Experts of a small language model.
Size: 11 layers, 29.7M parameters.
Training: a variant of SOAP for the experts, 5809 steps.
Below are experts of layer 7 (counted from 0) of a mixture-of-experts language model. Rows are named router (the router's row for the expert), gate (a neuron's input weights, with its number), up (a neuron's input weights, with its number) and show model dimensions 0-191. Each number is 128 + 32 x the weight over its row's rms, rounded and kept within 0 to 255. Numbers have three digits each.
Before each expert's rows: "gets" lists some tokens that make up at least twice as much of what it gets as of all text. This comes from a sample of Wikipedia text that the model never trained on. Tokens count by the router's weight.

# expert 3
gets: " a", "a", " A", " ", "e", " I"
router:146064128192138103148116117090133132122155115142096123166093140161192151141097149148123148104123122118175152087089084160103158101142196115122151172114136101086178166138122146116129155128123101148131120166146145131131147196152128128110084114156117135101116107102074111091082113148105096146127119114083150125188095162179155143115119173134079085103119093185117101089063072107168077200050110180069109156214168178138133115100123164137167143146126136130129127113141226056094139118074143129123109173139130126094071139149171152117130109101122111114143150099071113150122148060123199159
gate0:127112090127127081145204063094098080131144124106092148125160105155161138160164091179178193125146124158061173159126090149115110116098117094177130149183164070109131109046068104103095144170182100152147125128185145122137145139184126108130125104113164151117134116119090154156117147141125106123148090114091143072180113067121172123119195151156188162161173094137077121150105102116134038100159097132160148087133137128142102099167127144158119140143117032118108123104106095145135126154141139125201119193184077147143113181144167116129116106089134141109165188088103149145097123149119138146
up0:120133080153180139205134154140176116187110116172185131171095076128094136153138096138169152103122175105173163144178127095087156154138087161134164130133136189110075095130127115152163133168099120160158053092128120124128163064195084140074068171171166141128163112208153129169105083176152102113123171135115101164120131094149118136144113134127104100152116102085103142139193147144111155119130141146153166152109099120125125148153060121096203136136123128157105087144191157078144174104130141115183201073146164135142187101148127129145104114076117151101180113137143195162116141119130136096
gate1:099134126163142130208163113167126130110097135178170115080149164136115095112113104138133114125113153138180121124074118140206155100160178129140111086031086079163089088153137190079088132071112122150078140080122124093089129113062102070076103111114068202054167109145104099149124119132098109185163081104145149055146126149134126113111163080171144159090117114146121107149100118106093105123159082124122183132109154153124110188114133165132108148141146047141119131085103108159095126132110132123152090167131131092113095143178166199111087162132133120139117134118179131144164104131139178097
up1:081140088177100113055165107120150157146101118103114152105115068153102148187117055119066130116160100154136119104110156122144094078129138155164142216155154092125109134063105107145196158102156103105169165163113169146169102168154143193119112145126132126138127138113174066102118159108084177127150184133137154192141078111179156145122112126126086122110144113032089123063144121134139137105086182105157162144144127089137141152085094106137079089134062103107130171134161131128148094180139125095133076113164134156044131142136108101123147162098099134087156106171087144079137142123084101108
gate2:112133160175101185124162139141120105096074148161147128132073158194130158134159073131066115132084141105085179143145098111142128156098094183071174182144087170110067129120129151075104183107128160132179153095157159134136156123103091110117106094186129067135128119082192097122111161115148119129082111110086161066144163129131186096108158143082128136098169192195158117181114082170187109133112094137154068118180114132117151067116097118094115125135142132133200094136067152143150134122146108137135103151136121134112110164097104147128126158147208093130112114116117059142157146170107133191
up2:045132136155145156042133106122126094088144093195155117116115190132115154111114094127134149134108139169079132144098120114105110136132115135113100111130159130136127103051105142058133096121079159129193097058162098132180112082075137148141177116120114164148191117120172057111113127145102136153111130146111164100202134094077153114136111111132121112053084150131104124137059095155133123141080113123132132125127116150075054114139107129158077101091103161148146167115142153143084125206163122140127104098137120148132183178152116096173079149100166130100158170128112180119135105181083060186
gate3:141094120117105142156101169103170120201181156144098189097106128087151106104195175079138122187160113092144135134139122120141106097188086144141075112105138104146190106061099063134136132123145138077078126122158138130089111123093124157175081138091108062137099130123146131086161119155106177158098128107136098112117131166132142068124138091071040089055195146122131081123176124139094071159140121126111185151147138119128136136115087159117093140081151146147178149120110091125076129126137122131139139109125127154183114094157194096116119121123168088063108149165132066105178085128121200137
up3:118137174147098146155080082104166169149095151141089088148081121109114121106078190227166146086153162097123161113113158140140094137087131128137181105164157099124108152135105104110057110144115155154091107104079100062149122117114111094127137110082162124121141127093121082140154091095144118113131178197117116139161156165136100074141128157155082221123153120099115152132159129180119131090205221109110135108150080077112108089152181129146112125080113156144138126091147126098147073125133141115125118098213101141108143215152126086192156120162111072184111123132119153105127138123125129166
gate4:164120114108096169111148097192142096151146099119129090086146127172117152141167144137150193124148124205143197133109140150113168064154164157160152131143179136102104170068142112125189156144104173149129113159157104091118181111121152134155084135136184091144150125113070100156132115150175168141128172116140114081073116145122085134189088150135092116156142146167116124112090107123076100166134102104112133093166168084192058166144112127099187107125139079169129098158151142049144094152063129142102149036102167127058106147129065160098093132156132125145082154129136144134134168157129093091
up4:140089142115099134105106166152133153105107093137169130168144159202148073123165121093092126119178134091122097119161114101139135178088173108142184090122095169087187127149102110136188095175093083133175111144107126155103142147141128131169197068130140117151115148099078139108137030108120144120143142090098132069134131161105121114109111183121100078127089131193118104098154135091166097131167095087132089110139102119097042142143118119094114098136076123095173084162156147098126077157110120147087155071173116118171094125115133149149125194151168076151142084129169088123158068154065180169
gate5:084109068127122157104102134169107105149144141137048059139073124109128103135117115157112097155143118156075175068174127164086051139111143123142123175158078115156097113119124135121114108122184151099123093125109135126163074157150131114122182100157085187078088089122099152169131116172149092126124150138174111122160131141136100143172162125137141130135159169116137123158138104144137117171145095152127099057136121090152146117161107177163146057097129173130119166074059152089080090095061111115108105113139162135112107128138080088054044148099175091110171135088153141173151075077188115120
up5:102124181102119134154130114153066166110134111118130120057140165119112136123126174101142102144124101114156076200071084099136111160175080125161145199128207162090127116075153125121080201146165120154122118165131123151163107123134098155119147165140141127146163137106158121135161104129073161146120118170158198127167075131037125180123129107101081098146141184110150162112091083143187099240066146118144130177158154124115112125102127088093117131103124100150135155184145084128149092119182148128130097107079103116107086137165181179132124107096105118143138123155098187078118123178118129101
gate6:116093094088152178083117184090202080151121116110175127148144081088089114089143092186117089081132108089113152074099169150166113087078157117157108116088125112137110120104148131162086182085074126130144092166120120168166184127141145172071104101146061163126150132145079130095096113150153135147096094114154132138094091164139113135094112132099128195137101106169098152117138120181128146126082098058222040093116133104137164142138158091168169108123145156128137115143081180127127188130078165157087181170153110121118095126108166129147125114111115171116163155116128091101155116069160096120
up6:203164137147070123112158143174126130140186124118136138162137211145104089178137150127125102091171087084119126129116157160154085092151167141134103131129081102149133115083184155121154066175157129132134173126108196143097133147146092073156213164116172153149066105135160107147076185131097123150117172121147156105086119103162081150105159161168145087143115099165120135148113149095088148159135159161100100122178096135100087093148156147119124191114083118118195145098066131117121164131138060175170090104094161127085128131140151111093148146132166170132164154135057175150093084150179100154
gate7:139073122069155158126194165088169146185102160091170107122088091116114073075106116123145145158178159118162153125132119109112093089100175138125156115105104134144114109161131094175140168131166101131164091135135142126132146160144142099106190110138138174169082080093171128111197146120114150074115121137158138112112184148160130186153123169152116085058172100130157152127200079137113085077095083131077084125172113174085126090103131117139097103146128140150181121143149133089111149097175147125130166132115178101086179200139095142138149187093115200120110128103141166168157070147193166132
up7:177114073160122089082115154113188134127111113099136168120085092122158122075150083143075166139127142124083152132149200095128083097095133151156167154117178106170157076103188110071200130147166171143132172118178118169097121142103151113087073159160161137168115122098097115153142122145136169113081118091160174147155140072170104088158104115092147097090082174148096088126165132100183127119123075110114108130147101158051156083161156116165091140124116141180112192102126089104108129060138122134123132137116135091111166152108111093106092111079199176172107097113127159129181115180129172134

# expert 1
gets: "-", " |", "|", " the", ":", " in"
router:153140091101152149124189154137112178136076115194049125129126120116119146134178121129163129128120069066135142089100142116162145060075146152119127135121169084088100104123120087099128174095147116087122106158132222083149147154158126163121156163140130156082173147154127130121120061065124111087119093131146130140155128168148125175189121148159124117112146103140097098145091119147183134140131130155152108173149055149148093095136167125089153140114124087161169138093045125109176142091144148155066072104106126123106107182127103117144105161039081165166104090093175097097107144110152172194
gate4:122123160083058134074174126128112128130095127163123126175085187101095142102097086163157114125175096154133096085100172127150119148165114087168180130162081089118162104157195188132150127136104084125129133200129163131120133098185108102166113098122066135115139096105157155125094069142173104146159107070152136199156115090156120129167140141103077071074128166117145143154068160136127092102131104071148192141126107142143101087141140072087181136134143127148157122126084150084194119145169138145129125127094137203144138084112140103136062124106149161111142145160180121148068139164170095184
up4:103102101186154167141101126143099114121156069083181152048168105124167103132129182101179093113163110136131126185145158094101129109170180105124083085075163119136118163109085088125125185142147184107156155128124159115185088136073132105118148117097131135142177166140138114084130181167124111148156106059058160093159128121118160151100131131084189164145129138142107075148133084064092180120152163165113099117112124082113154139098160123156121137114137151039115150142163106168090195122098155102077119111097079120163071164123075125156150110129145106128121096116159132165110132141064201129
gate5:185178170141097097154121098085116106127138121113118133099149060142140157141135171139126168180102177147137111158128122133150090140172140118119110117171173125132115083128180149131206132090136073117168121137120119137135049158178149114155113129156066174157107151109139166177056126113095175081141086181148169162138113088165063101137139100141107137038121119085139103136129157086081151120136113150147161051098139079165131094098131108088120140088095102135158154139157148112130141201129195186145123175106125131159127127129112147177158186088131157152060069097141104132121110150183179126
up5:083055156140139158110171111146164137236143100145105171109162124165110139148080174130137169123154157126104158153116152070069087205123115095149113098125103069130116159125112199136127093082140147051206159076136141080148146118128117163141121083130154140118133134137183189090165172105197110090095104085139096107149089101126122130143112123183087121117152131105123131143147139108117105083159186128140109120111151151051154129169087136176122137126196164160086125115098083114122166078133107103105122131136111144101149164080122166086155151132187094104127122138127159161095126191119080119
gate6:139092122179119087154130125124120149112135115165120169124084176170145136113071120187206149145187152141132130102135146142142154151109211102139113156190115165107119206105156118144155119087151116133121101103144081161095157135075107127105157157089148131201096220153124094094154122141133120133143173131126162127221202124153143122159115115179041122127190069106127130068107141110130139107145129126153147171156076198157086135177117111128113109113151132089136143110194160114091123102139115086096119160102155175042085097126130153132141103100093184125126118137117153113133103165161128129
up6:100160121100140165178105115154093100073126170106134089110111150108113156088105124159129078120153159138194108176143096121160133144147165150084141132135096098129117078134045082084165106113098136161108168122157166128179129116186113074098129100102090126145164038132155143182095142174135174136104080064149118149096108083068140144140160127069175079120099125217119159078119071152147110116101172153166060111110155039109158118141145132086187102114092159099125133130141092123155117126165140096164138140139119139157143109106126131159091164098117132207136071143122152098150149158106159138
gate7:161133182102112076155196126151085087137107120115126140106136173078126069128135134169169151134174127074134072139136116140113078120132176088208178156136141073148092126095093140079112168154176131136078115089132173087114133119114066091057096114200128109179173093107179120090071159149143139116129106165148120149141150111103048157160105157112105170164123108104140121136132175080172143151142146147088110099083124090164148186054123158165093156178140153127145109165106112109103098142154131094147095132143108112126128185150149176156104100108118091157114167095121074199105136126115087123
up7:131125077121103116081167122169160081082121082144077119104167087100172124102154113090079189165131116076103061100176096145114153132183106106162139118171147148143077080102111137094161151100108098128155124089106136111053110119125115089111123164207112060127117178106111157112120119149158143129169184157068074091146181125068079124149115181110107115171131148151101075164107133094090167147151138133099102144144128112110116199082163194135184134128193156164118066121110111139118159140173143133137122137116131128117145122109108149162082157142156080152125066137154104089090071115128179112
gate8:109093151111124100080052124123126127093050154123139145114104042120153160170102146180197128098165129145123141113105067102122130091166130129101148154111154124122087150117096156085116119097108165104160106120106102136133139138126142095140125131119085147105103135151098045071119205123130109121179115146181199163077146130136181106138123127182099114175176046134131065115137118191148048098101103143151139169170113165145158126112182098153124160165142111143185133139146151127100148114103050110118111138109104087105124107136107127095174157159161133189086163141104065102145140157103078088
up8:139137206155137126101109159095121166139088093153146129132158146202173182135128128169189142073185154100141104169150109155162149062142099093052165141208143112162079125102080122144077124112129137134127091134128137169106125146150145143158096164113146055117112117134106127113106172187148087152111091145161123208103134143137113092144132123107166118102093100163114097148151110137133095132139116143123157107120137122129092150110157153113123127127060130137167168087111093158130092108148126108068152122180064139174159063052105130113066110178179037140160132186132160099170129173142159105
gate9:103098138132136217118146118120122083146141095107130131143095118186113104161117147136161152132157059123122133143118112094068167129085053112135091199137122140150133157123154158137182119158126142094084066156062158186178141117140112116054160127154150124113146151150111145152070129163182166078101166075066153083104118087154138159147122127133133160124117116126113146181119067154095170125125106128140181124207107103124194150098103114103157133181137111169169102100159130067099119140127140119091072122173152157154122143141158104166147129138105103134145122111145063055126204057162150139
up9:106174134108192112124097056109122115122163070063128104155164072113107137109147146152088175133090068140159124112156093125072086099146090090112133174134116105132132089151137107173154186173118145111134160165138120126127103163119100140170134144089113139109103096179147176105174096160121126112151199103104089092166151171206130148183150134105171140149122105091071144102132130125088184114113122142139206187142151079132185096084135185069093134147044124133120109091138085092124171127135161096125114141119127129117161116168112105205152170110070114073130134140112134129067146122129114176
gate10:088124105189107145151148165151058073135137142127068145160213152164086091147156149197126179178167120063152100186122066104117183105119096108100116109160078091158156125124135080136122082108159173150163132145150179138176149161097150123109068099099095151121133162118063176182130093071171098110136176113111154042110159130107114055102125131124128142119096135169082135102080129087156129120161125160104114130103152122167106138124095138090132140112144092129184178095083122152156128095084146150118100172112143144107172122114152120114084120145158124130083114141141096134104124128218164146
up10:084142096157105095130109150149122055150107166162114123139143144099123066169116169095075116149120152142152110121130208187106168092081113166092176107140119161134108105113167095106119048221093117093139108171113188138162170187089102198156122164085092173118084125153120162115075052118099110183142177107092100123100146099127149083136105095091073174110060153164115133134095126156149148084189140163054129116131123093148066197142135115112122155139160116115136127144120092052105173095140138120116144105091133111099131119114163147106117104132103086161128111132145136118141118139134158140
gate11:144162195157129050157119110103156073106133132096101078123132132141051178114074168123096168157113145149125107154126109118097142128179140147124113099117130130165115136134125128130144095111129040181110131131109125126082178130130112139128166111075115114152091111174094102152200098160104148095093194162142137141131131107084172137140089100116130164118129117142049114173070135131124110150112100162139084146114150174085167109096085151107117103152134141177144160132128096098073203152120169080134134127153187144136119114127173131061126185062115135222054157105092125168112143077101142086
up11:163150174048153061174137153110162156170122180156119149100134102151192129149106106154120138129086149096164150149152137154090137102186131126163113145085085152131181128128114130138095083150123082082028154138170187081142116130144188076082104113129207139156164178113123122090139179121144107114140171157079100118123105166126129170121095109115110146126132144119114127100097148092139053162091140137132128075175161156084075104175139145148125039133111130152151128045133116085139129140133179171124164175171053112153127136101140129153127112071131095149098104132142119085104157122134143166

# expert 4
gets: ",", " and", " of", " to", " was", " is"
router:163125111130110080145128124103084108132096133097086166136138100177074125120121130180127071115157057104128126139136087153130129108093132167097139170113151137035173085108104170147148178133082177112163121143101130126157141187138070207146116133223154135105199102154119120120087093159117140126122106122162144075130142180179057116119117137175156120115171095175106130171097102115195129163046096128099126140157051142113138060132142092069138111082140112148146108110120171114135145141096094171088159174128101120138084152114121153110091109128177120130134180112173075120117150104134141160
gate0:114202121141114132157136148145140149103100139132167163127168084105127160129070105159055141143127110123056155112098125106088111086138139104139140127097061100090110106130086140133133180122127174143107122096144103099175150111092104167135129167105133147090128089087171145102216107122073141101133111161072125107094091124172142104162113113102024176099196114134143173140163067066081077126171151139159102142138157070121139135072154110145127140117096113077166128176093129139116070144088156107102077094156118126170097078094109101184143126149180153125182129068109128155131080114099102125
up0:197171063122092092139119149105106187097102138087145128157119143110198093159064080117067117147099139116148218089155170175078145122131085114097155096126116112111107090096130157123109127128116134111200148120190149080157114075170078169199124145087141127115132150068114097114107148133079125120176119144139099143119146121164140136123100104090104152133147077173131098138095156134075104150103122172093104130113154119156112186131157126166099085085139148110126081105134104200117111135081095130109109111158131162161073078089172121128141055102181105182146158103113166117081143069134136169
gate1:098169130133097103102136135090128149112165117148078103206087131053154136153124104099126151150133167119132082082134112093172202148197112118155193115180128110142083198109144116113090118154138140091181174089131157136146124111119135128195151101113147046123068136155090162185147157159081147154132088138117085162173173051118159115134058161079178105118161087135103090077150121102076194143140154139117137166139096116149153140110144119117167125154102146170172132152147157134108120159154135149152116127168112118182192173116153085166104155171084115107131109147156135116179097095162122142
up1:139133122150170212201068120184107138120109072105135087088098161162131149139112097191135180134098095118075085160155096112160104169125118173141140147159135118128084137162118108099135123086139098124130127143129123099124107114090141146101141162059116132082089130172179139075113105140156160102125112120127081155111107136137140160108078120158112143108135209121138116189088130136148070147101158101177150022129128128146094162185093135091083212192145153059125085176128140109130166171162144081126125118149172124186155090088110108119129142151154096093155157126097152166116084091120108158
gate2:082096178147124169115143155118149082110182083121197099151162193105099125085105115163110148121159108121111178178093144164152100130159142099144156146130084123131075132102105190172101117134135152124155224145126124115104070175131159139172134165177116175140142077131110099112122105135077164181129118072125179109115095143105137124122181110128140143113127099121193103105141140123119158154114162205161109145094109133125136048159077158111140163110148112142136174187071185181168131110144171090128134178113075135116116075141145165161179117113136222148164143139178153168101110123157141117
up2:129084117202075138146136156171099106114122133159068176102183091139079099138128130148130145098140151113150131140143102085042081103117110104144118150117149104092135101132192118136153166116113121116109064144117158114123171144094058152082148126100122081066139136072118101108139149197164112169155167189151094126163149173132183149138141129134111142147121140131113106153134093143153134169111188170059122138170122052117205172091117155108158074160148131139135145109213143113126122159073161121112159168146099078140181203089139104125106107150088138151093162055098126096155133126105145133
gate3:133102166136118085071129113169098093121143102125052122134067254182127175122104143173134208149068113147132114142152129133133066159100107084091120161100116164134109146169088180130106176101091114167108099172126087101162151142137096116119091118116110152075159124095147163102118149138108169074122187187149083158053061084106073178072092106121151159123134124126098164112099103104172103162077143119126120124108188105119100142093147088146134129122113135056144157169095134147133131123100082130108054108120167113077109111155135107100161138152088115148107141139110148121120156133139112146
up3:109144075086131185117118121078079161170107136143157179171056116150123121132108132111060099120133049095113131132136111148129120095075142138103165132150156094117117033147067108120143100123101139164144145082125122160130121134142101153155122118141075166120133111149203109098147123156092140129143114115161158056062091077121102134102111055122106054104142139157164163087026108111162081106092117102099178129164117139133130112155126137069115096124117159165143120064132120122168098084116129131125097154124118129094115149195192086116085123153081114133179165087139100102090099094178108151
gate4:155173114131171160101185228105134162136166116106110160116139111117122095142184081119155175107097137143176124164091127161098128160117150116101184165111095157186117143166110170162130180153145151116059151103119123138096101151153162159126173114118166147142135076092162168140109203128105108114036115098134155115148126115103126179158072126133088103108051125101161145073075167181133127154158122143092130145127173092157115155131084145127104198169110107092142101114133192146117168134066110130122124146124216145159083079161140152129103080128101131124110118073077129173104129119127083141
up4:139153051098194115090115144166075152119151141105126109133157126144101129131118093120155130147108192162093154114154078076106107173140069135197079117199170155111128163080137074116192083115122112160161148137112112111140091108168108179124088163110090137085153118152131118118114170116136123170095074164114096160052122141156146113123129112155127144125166125130118143173161084107136101072099123168078120113111103054134106103128040099150142110087074145161125127094085109133126117142198126138173167132099134155195125165048128105133150133112106178121160100114131101100127105089179068067
gate5:090108127172148128090125134094145128131143155137120112179158136132101144144133184095125139130133115096147117069088082156177110124132127107119102108144197098081171192148136123168142118129167160143093160116098128134157158104169144105197129073097162078145111126101138139158131095092177074169086073074092150128151120146125163196199073142154108069139136178096128121083080108128169112093155141134117131026137135123090140095173140165138114084099098186137147132198162182103180141160089098143136117177179113106162076084133182111163148120122162147136097129164111175091096173095130174128
up5:089133161099167128096125134137083119172137115181165150106189136124158104101075061150121104137144118115135096119132142107091115092151100103134101076145222143120141175080144085169210121115126068135153154127160121141116123092143126154089131114129077136131083124133106130133174135138194140130126171142098106141157158126135043113136147050125156137063108142100154169121207136121143029152151080170157083095047136102122107103175143098113079072124195137106088148119113081113156140090134179138093117128167101065188122129132188147166136132122114142142120126139149172153121155147145109136
gate6:164146109144178122107177104114158144134159123166097157159148106156088145132181083133152122100054156188161156117130159125121205119177154087204114135089141075121146082125116122105150084132153109144182173094140149138115121102124173125139150117118121167074040133080153186202123151097112182102078156107125168105123158143097159149099120137097134139127093124132123118092153147143100156077161091110134081145135122150117177132168123092119103130101181125091127160149224097115096139114148139041126057128177123148082158098064126107088116110126137107190127165095161199166114121118126142111
up6:111154163091088131110095172175120120175141116141156117093102129138124144093073118154114113170111079102129142107156170103147143065099064113082131153144163103108127157115142124158138110200131085164091138103101121155118115097098091137119105111109174134165094125189141100062124097170133117091125096203108180119142118104115162141151144132136124158083166129131077063081137140078161146145072139119131187105083148082175104100060110180099171129176116058125156064097134191195153147124126131169163147174085112089079121132166125211146119138173144145165110135134124134111165174106194106117
gate7:084135150112095136172133069113169093123153121147180141123129155126142163088112195121115113117137150094164085135089089075124120106123145176117110122102092094101147103088150175088162179110120108161133082134077104118209108182111110134120213157107177074102142134177136151150101134075126199074059104123177152078193169121129116113122141124174107084102173137129111117136103132110160141187114174128132175092164126095091037073166168109073136113126176140126186085145174106109146129153090165124140129139117123144143134140137175140107145084125092107078079141122076113068094106123131139110
up7:054133161137132124124082130110137155054103105111131153128111139127132120144131123138148141097165094167144091173139085143117138103088139150137112186141121180131134168109172153172139136076109120109051118099160148199088134108154155102185040125107152184132150080088144097158163075118131138155155135204154114117064119141145167155116114155099144192175098184112155096173095168071076142121131140179181085118158061153144117160102124114154116111107136068126139074159124117185084156177090125159107046139160111137148164120169110140184107134154153136101134154112081099117150077134154129101

# expert 5
gets: "\n", ".", " (", "==", ")", " \""
router:152115082098138125149112183130122140116078115155048085112131083089119064142141188109097077123144103148127138070132137118113085125146147078121164156094151133113178123125078138054130169098108133110134104137108102044122157161130146157113139114187074150095231142140139120155126096097106092127133091096144112126114132107142109102120125117171134107121126111128093106143132090124174133111112080162096139153209020126114092119116065126148175136121143134146063145152153097114106136107101179127117141108110121091152135185133111104104077122074097123147169098174138062140084150061210087140
gate4:133166063056170129120093104091084054102075160196151179120141090106111174151095128153154146094128166058111118136119175193151086108136112084075130038165120143079094101097137113113123112110179139104094117141138143130159125144130151142125128166080101177045144102143092122082070144150059114231147124122141111118170187073155156137158126125159120144092153118182146107109111078155089135109055150105148145163136157130152113123154108110102118167108174118109180101164124169121153124141131176120113127125136110136143163102080157141105166152122153085152160107152143140083118098153147145145
up4:107144073178110001129164091021139113166145142121144103129117131130117134115170117166099135129141041089186147086132070083138129123115151061123091182155120144092142132111116116167160181134133193070123116129120139097161157070132142097137091107129160119118129142123103146150077097140153127157097109087120176159152161095095139141141148152143141154116147099143203090083122133137137127124141137090144129088104175136143139075113101155128152120107138114144122118162124095142036099133179126144067084114164090148135148146121065115118059120103105096133087142124170150057152165069121168117
gate5:097064134099091130157147168105086124134127139156156095158141137143113167119132125101107147189154095190088149084130131185126120114147160085088083157104151128160112123104131118053136204197131195132164195156108088117136113147125117132121178126142131112158089132110184137181099145090152111146115093175130223135068089146099098099149136143096060135115099136170100139142165167171096167171154128127139167152127116162114094114188150109203114069149115131151129136131085161123128198098117137121139135220150151139163116120187153172163093108114143085081104143094141148151127124142186139169
up5:083072122140116116176146134138109141177129099159086136120154090109095138153123192110117123130153078155100164054131136117122164074107148118104136142171124090173196142129124139119152170158086107188158133108095080159109151187136122141104141140114128139090130074178130077148147113087114099108126116122111114156060116135084141139113082195126122139146102111107090120143141115169089119171082137189103099119086104111107106125084111127233110099135155150087144107109081197116092135176143106107114082127112150062093117119173100135207111124099200150082114085111169074129213167128121087149
gate6:068098132148135175149113189161150153100045051123105151108100126081134124094127105125070118173163189083090161167138138103172139112110156084089146131102102159096089091086127177140097124152176143087179105145146184154074119100112139145136080180069123192104142171124132177074133191119171111137150105137092101135130131135126081109119141179106120137110128117137071138166131147112120137102120167121089138158126129129180128136171183130156139101182156095150208116156122110123111199126131154164157055167137094136129132173172128129107084118080197121104167126178101118173135123103163160116
up6:072148072141086149105058144086065187145091107161105136189146098105186096141106079099102164170146117109167116152136143119106134129103085149121171171108141114142130136162163179213085131183107170144148082113159139125129123095117205148119148123061126110102150173145129098118148103118152138161084144167119092126156079135130106117145167146117119097168113103181126120165105164187095077107116153118083117164114124093148129138119103141091168111103161042077187109159114124147171170161103109168077167162115098068097135089139101085100114119150113105180118100063140165134142112077179111103
gate7:139074074101075105120122115106135132115140158176063095090140133191119077163092120085068087091135072139092202087133046106124162106121114105152142102102144130157135192134130129112130147125134169149107107114138157149085077139096067080082123162164198145145139108113172111141146097071094184084132147096137128093146118121176087160100145183163161032119090183112136078169157122130130083105144112157115146136150118073093079120144107093087125135166119131145096171150121183126148133167141161095085118142141131203094132139113191128150104149154126130093111145090111160167180152126151117109
up7:147104120117165147164109076122091147158103123135157186129163150121137122099199107104188075186121129127125122143144171061141135081151157130129068160137141144122139104129145119116123101159103131108176181143046114137171128083167086201080155072068091132128146110106147117138128218144144152142085086154163126156103122158135103144124145123112134172130159150133140148157107137122108120081106111143107142116145141109096079105141142106196096119129145121142092061025090091176087145113120150118161114150140159066135137116094093067049101086131213112116099132178095127107132147121142111203
gate8:146138140115134117133112176133143077110097133148075147139117142125118144161134083135130163143111079100111166157104125098100107144129117106201152098119128105069122123121102098124181046173180158148121104137154176164094127166177116082153093114113123139085149129184030137099162123101097143181168122175171126175122088190157127105150109210107110169159131114073073171135149170075097125143066093161112057148146125168147129119141121060102168110095168133093130088133123126082109094162156119120132091145117182111067123164129071166121163179065141111144122099136128141099135060115145084130
up8:171128083089164126149147094121185084142079143181131114148160144063177098157123143076181141164110143134127144086131105116108115150148155110093146119209153073159184145193146104143166182128125191132117111102154107153114202140155081173073152115115134113144095098120133090117127131154183122095101114111171166167167072101135142174075113181184168080096119098134067120103142095172116120150109097126158109143187149175136101116094149108099121118150156138075206127073158117181120151115170132119096099154151111140165113119082165172116128154115115134136099121162039085175123159137135140105
gate9:108091099176163079133137103130113188138085093122127095182164114185130095099095157166192122108121086158163116123108109126108124126099097192165170116152126124164150100091108096122131157101183093125168178094163129097141125153108078068140094091132095224111132137102095167194086154166116121157081096107105137125160148069102145100150092101074152096133140110106140116094146127147117097089115135104101106107147084152116141153184106131190174128155092102141107081072109119146086123099120076113060093195156111091089045136152126115135078143095150154116136116160139080126119124136175206101
up9:100137117126108145114114114114208067133149109177163151098082104109088148145138124073085105118112145103070139174102143169109116171178136078137066090088131193132132187119147144097182090130102113123108148123085100177084090186142123130100151175140148093100104171119183136126141106092116107122134162178162154142127179184141070132122113143169118167155133115184148105184094081116140160146137145129134123141152147189106160136117128115049108095158158157131145175189120144116191161153176216186140153123184157153149191074087112117141119146148122141119111172114120177094148138104101075140
gate10:174154094130089121171104112055176109113136159093147111097166194112133111152149187051077168138140178121154195135091099137101093133117142092119066132117105079115115098093170124157119123173158128113133176144161157140124102171150177129153064119143109149151140147134140063153161101131092086134124126135160141134108096115204155080158094118128141123118141156141118063178131119199129075140096076160122191115123173131104153129098121047168100084132132114119158101174157155106134151114080205127133112164160109065150068139145090074062100137146114153177127089121121155109106106114148131102
up10:156178052076144096194186130145088161178159135108132088139140123070117116123139076137134095151125082171170192174121114144105149101095116132179150055125130168123144126130114149134152135155122168161109157076097142165157066098173095070165160145163152151085120185136139067170126159168095142132110154076136156184114189168117155111124167120158158128145119122117088124126094114116161061130100132118180111124119106096209116138089117160067136149144125174158074167125177140158152131142135092100155088106168148143081126161180152131167101167162142156122076170069145118143147144168112155151
gate11:121113132096156123133133165107119119093104133209132095195112069109134145117080078132115173152133148189125095147140103126123144089135123120141107152174144134105065135108119108133131203140141140190093069131135109111085114153144126097104108128093188111126032127114159127100092093121065181207081124102152071159191128115140086126149147159095097175114136102193054100171093096083099152124087079108120132063127085124120180084124141125076124116105116096122109149103129132116111140142112127114108114106075046134152103219110154133129118161160080137101111095139123136141141131148116137208
up11:179128084183141083089124120183121094158157070097107158118093096118111110139154181144143088072128132105149139170069159134168127159154132153116099142104181170087166081136089136176109131123155148082159124083105163120134129107150132152093174149170084083107161159131109141098158103097164094048066122170179145121091093164088100177121110145103178144143138153095119193136159171126106124121114129154097100184126137141158150135101134147174147119061179130069129123168143131071138154062106102193125103158151141080175115166092084127147155132136087103078189160141067111116119147123182097100